python train.py --n_layer=9 --d_model=256 --router_score="sigmoid" --routed_scale=1.0 --lr_router=0.00167 --beta1=0.9 --beta2=0.95 --grad_clip=0.5 --dataset="wikipedia_en"
Below are experts of layer 2 (counted from 0) of a mixture-of-experts language model. Rows are named down (a neuron's output weights, with its number) and show model dimensions 0-255. Each number is 128 + 32 x the weight over its row's rms, rounded and kept within 0 to 255.
Before each expert's rows: "raises" lists some tokens whose logits its average output raises strongly, later layers aside; "comes before" lists some tokens at least twice as common just after its tokens as in all text. This comes from a sample of Wikipedia text that the model never trained on. Tokens count by the router's weight.

# expert 14
raises: "by ", "in ", "at ", "to "
comes before: "to ", "by ", "in ", "that ", "as ", "of "
down0 [124 121 145 113  71 107 132 113 168 145 126 170 167  97 125 197 134 123 181 187 144 118 115 155 115 123 129 165 132 192 158 180 132 147  82 169 133 170 181 166  39 160 168 142 122 128 171 107  68 143  86 155 118 105 174 138 114 142 112 142 141 156 107 205 156 134 112 124 111 118 142 142  77 143 159 111 129 128 107 137 113 158  78 103  51 135 140 121 207 141 141 137  94 135  87 182 164 135 133 138 132 137 134  84 140 139 123 152 127 123  93 125 148 167 105 164 179 171 124 139 145 144 134 134 124 102 130  99 111 141 136 104 101 160 105  61 111 122 117 119  67  93 121  70 199 123  93 200 146 138 174 107 114 137  56 186 111 142 129 102  88 108 108  95  37 105  66 120  89 143 150 130 118 183 177 152  88 162 131 145 104 145 129 149 100 113 138 145 108 116  66 187  83 108 105 108 102 126 163 190 152 149  97 179 106 127 112 137 122 160 167 136 114 104 138 188 139  69 134  82 129 120 165 100 131 150 104 144  94 115 160 129 114 120 149  78  73 158  97  65 139 168 158 111 158  67 133  80 144 121 188 143 180 112 125 168]

# expert 18
raises: ", ", ". ", ".", "-", "\n\n", "\n"
comes before: ", ", ". ", ".", "\n", ": ", "'"
down1 [113 128 127 180  87 152  70 130 167 152  52 146  52 189 129 170 128  85 121  90 121 116 220 148  98  81 120 149 145  50 100 164 176 105 141 133 175 105 153 169 135 131 122 121 137 161 117 138 139 157 157 125 103 132 104 161 144 103 113 147  95 128 151 130  77 150 131 122 177  56 188  38  91  89  57  72 111 103 148  92 133 139  97 112 102 104 111 169  88 152 137  83 126  73 174 146  84 139  95 119 159 132 125 121 124 163  93  94 113  85 134 168 152 144 112 172 151 137 140 141 154 155 177  84 125 121  97 178 152 133 135  78 101 115  78 177 136 160 163 146 204 132  83 136 117 123 174 114 151 150 166  75  81 129 156 161 145 132 116 151  58 102 158 126 179 162  88 141  71 172  90  58 124 187 113 152 119 156 115  85 149 126 162 112 127 151  71 132 114  96 158 144 114 148  53 144 109 153 137 115 184  88 149 151 128 152 121 168 148  91  80  89 154 122 121 128 117 146 131 161 163 144 145 117 106 102  92  83 159 192 150  87 121 105 129 115 107 143 114 175 151 110 101 129 145 130 115 117 112  95 149 146 117 124 161 128]

# expert 37
raises: "in ", "of ", "and ", "with ", "from ", "("
comes before: "of ", "and ", "in ", "to ", "for ", "was "
down2 [126 142  59 123  95 117 120 136 104  70 131 149  95 117 115 103 165 122  95  82  56 126 111 122 139 169 137  80 110  68 150 114 136 153 172 104 152 126  90 127 128 115 108 133 168 107 157 133 152 114 112 143 114 136 138 170  70 165 113 104 144 149 128 109 104 126  82 145 163 114  78 142 153 163 106 146 112  55 128 149  90 116 118 210 139 121  93 143 116 122 118 104 160 113 207 138 127 103 106 145 113 208 128  80 155 123 105 137 104 100 124 150 111 124 100 126  62  97 109 105 116 134 120 165 139 109  75 105 151 138  78 131 111 180 157 180 143  82 150  98 102 140 205 139 118 156 165 158 124 162 123 124 125 162  78 176 169 111 127  60 172 152 162  63 153 118 107 107 137  99 115 207 175 184 136 117 133 112  97 109 112 126 131 179 167 130 133  56 127 157 144 129 213  98  87 130 113 151 108 143 116 157 120 172 165 157 137  55 175 114 118 123 178 142 118 116 118 132 118 105 141  90  74 188 122 144 200 215 122 139  93 182  79 150 143  57 158 145 104 121 183 163 149 149 154 179 152  97 111 109  82 137 118  87 157 164]

# expert 0
raises: ", ", ". ", ".", "-", "\n\n", "; "
comes before: ", ", ". ", ".", "\n", ": ", "-"
down0 [134  62 110 165 102 124 164  86 129 100  36 128 142 168 180 108 147  97 162 127 108 170 191 142  61 158 136 117 122 103 152 181 137  66 108 138 115 124 153 138 108 140 192 175 170 105 105 152 136  81 135 162 110  95 157 117 106 124 107 163 145 159 122  80 126 128  96  95 170  84 118 154 165 146  79 126 150  95 136  91 156  75 106  77  91 129 116 143 146 163 143  98 177 112 124 130 127 114  76 170 121 115 135 102 150 142 122 152 140 121  89 146 105 126 148 112 101 127 117 114 114 150 127 154 141 132 151  19 122 155 152  95 139 121 104 139 120 153 131  94 206 181 167  70 144 115 171 170  91  97 143 123 157  97 119  89 147 126  74  98  74 106  70  88 118  96 134  86 135  46 118 181 126 149 174 131 146 147 177 164  99 180 172 112  99 143 136 116  77 162 109 147 170 163 122  95 172 117 109 170  44 109 143  82 173 155  99 125 154 163 137 118 147 199 135 163 169 136  55 111 152 147 140 130  69 141  90 114 132 153 205  96 100 157 105 151  89 148 120 116 173 128 127 121 110 114 138 183 145 122 136 158 116  93 108 172]

# expert 47
raises: ".", "the ", ", ", ". "
comes before: "| ", "|", "–", ",", "; ", ":"
down2 [105 163 100 116 106 111 191 125 176 132  87 110 109 128 185 141  99 103 118 179  76 103  88 144 117 137 143 114 128 169 143 105 169 124 185 155 113 118 151 124 149 119  70 150 145  82 136  51 153 136  68 131 152 164  88 106 118 120  95 159  67 126 131  85 124 117  78  86 118 148 140  91 160 143  52 158 159 195 129  76  72  82 159 146 166 131 129 157  94 124  89  94 194 152 106 131  70 148 119 116 143 120 151 194 168 112 110 139 119  97  78 134 114 102  82 108 148 145 145 100 139 144 171 110 106  66 137 156 141  67  85 100 152 106 114 131 112 167 108 105  82  79 139 144 150 134  54 142 140 106 115 102 146 123 120 115 132 129 160  81 116 167 126  60  98 103 106 132 187 127 106 174 114  70 133 138 148  71 160 166  81 132 190 155 166 110  75  50  87 175 155 121 109 107 121 110  64 122 159 127  72 122  96 144 132 126  99 182 118 103 144  95 132 184  65 122 148 151 133  88 130 153 127  91 141 102 102  86 114 174  94 133 133 147  82 132 189 148 100 160 138 102 136  82  61 140 161 121 125 123  93 125 147 153 141 172]

# expert 15
raises: "the ", "a ", "it "
comes before: "the ", "–", ".", ", ", ")", ") "
down0 [147 111 168  85 161 163 135 163 187 116 113 118 140  97 207 199 151 155 163 108 132 176 178 122 111 138 185  70 120 186 205 137 134 161 136 143  80 113  98 202 154 133 158  78 138 131 121 110 111 120 162 107 130 146 152 133 125 133  85  77 175 152 122 116  69 139 155 131 227 139 101 122 150 158 121 149 123 155  82 181 125 134 161  99 115 148  91 109 186 141 201 146 112  78 131 149 126 179 115 119  87 112 147 132 129  82 160 123 175 134 157 143  84 172 122 159 103 121 135 124 153 124 126 122 174 107 121 113  47 108 150  98 139  84  98 175 104 145  98  75 132  82 148  77  75 151 136 167 131 132 126  83  81 156  57 127 126 129 104 139 171 116 108 132 149 142 122 137 118 144  81 113 227 139  86  67 129  53 109 145 150 145  73 107 104 103 160  98 180  75 106 136 150 124 155 115 161 125 122 201 175 114 121  78 120  83  91 129 129 107 106 113 156 157 183 122 126  99 118 132 139 150 136 128 110 155 122  67 139 111  95 121 124 147 175 115 108 159  96 117 111 152  86  93 137  80 114 169 121 105 139 118  76 145 101 156]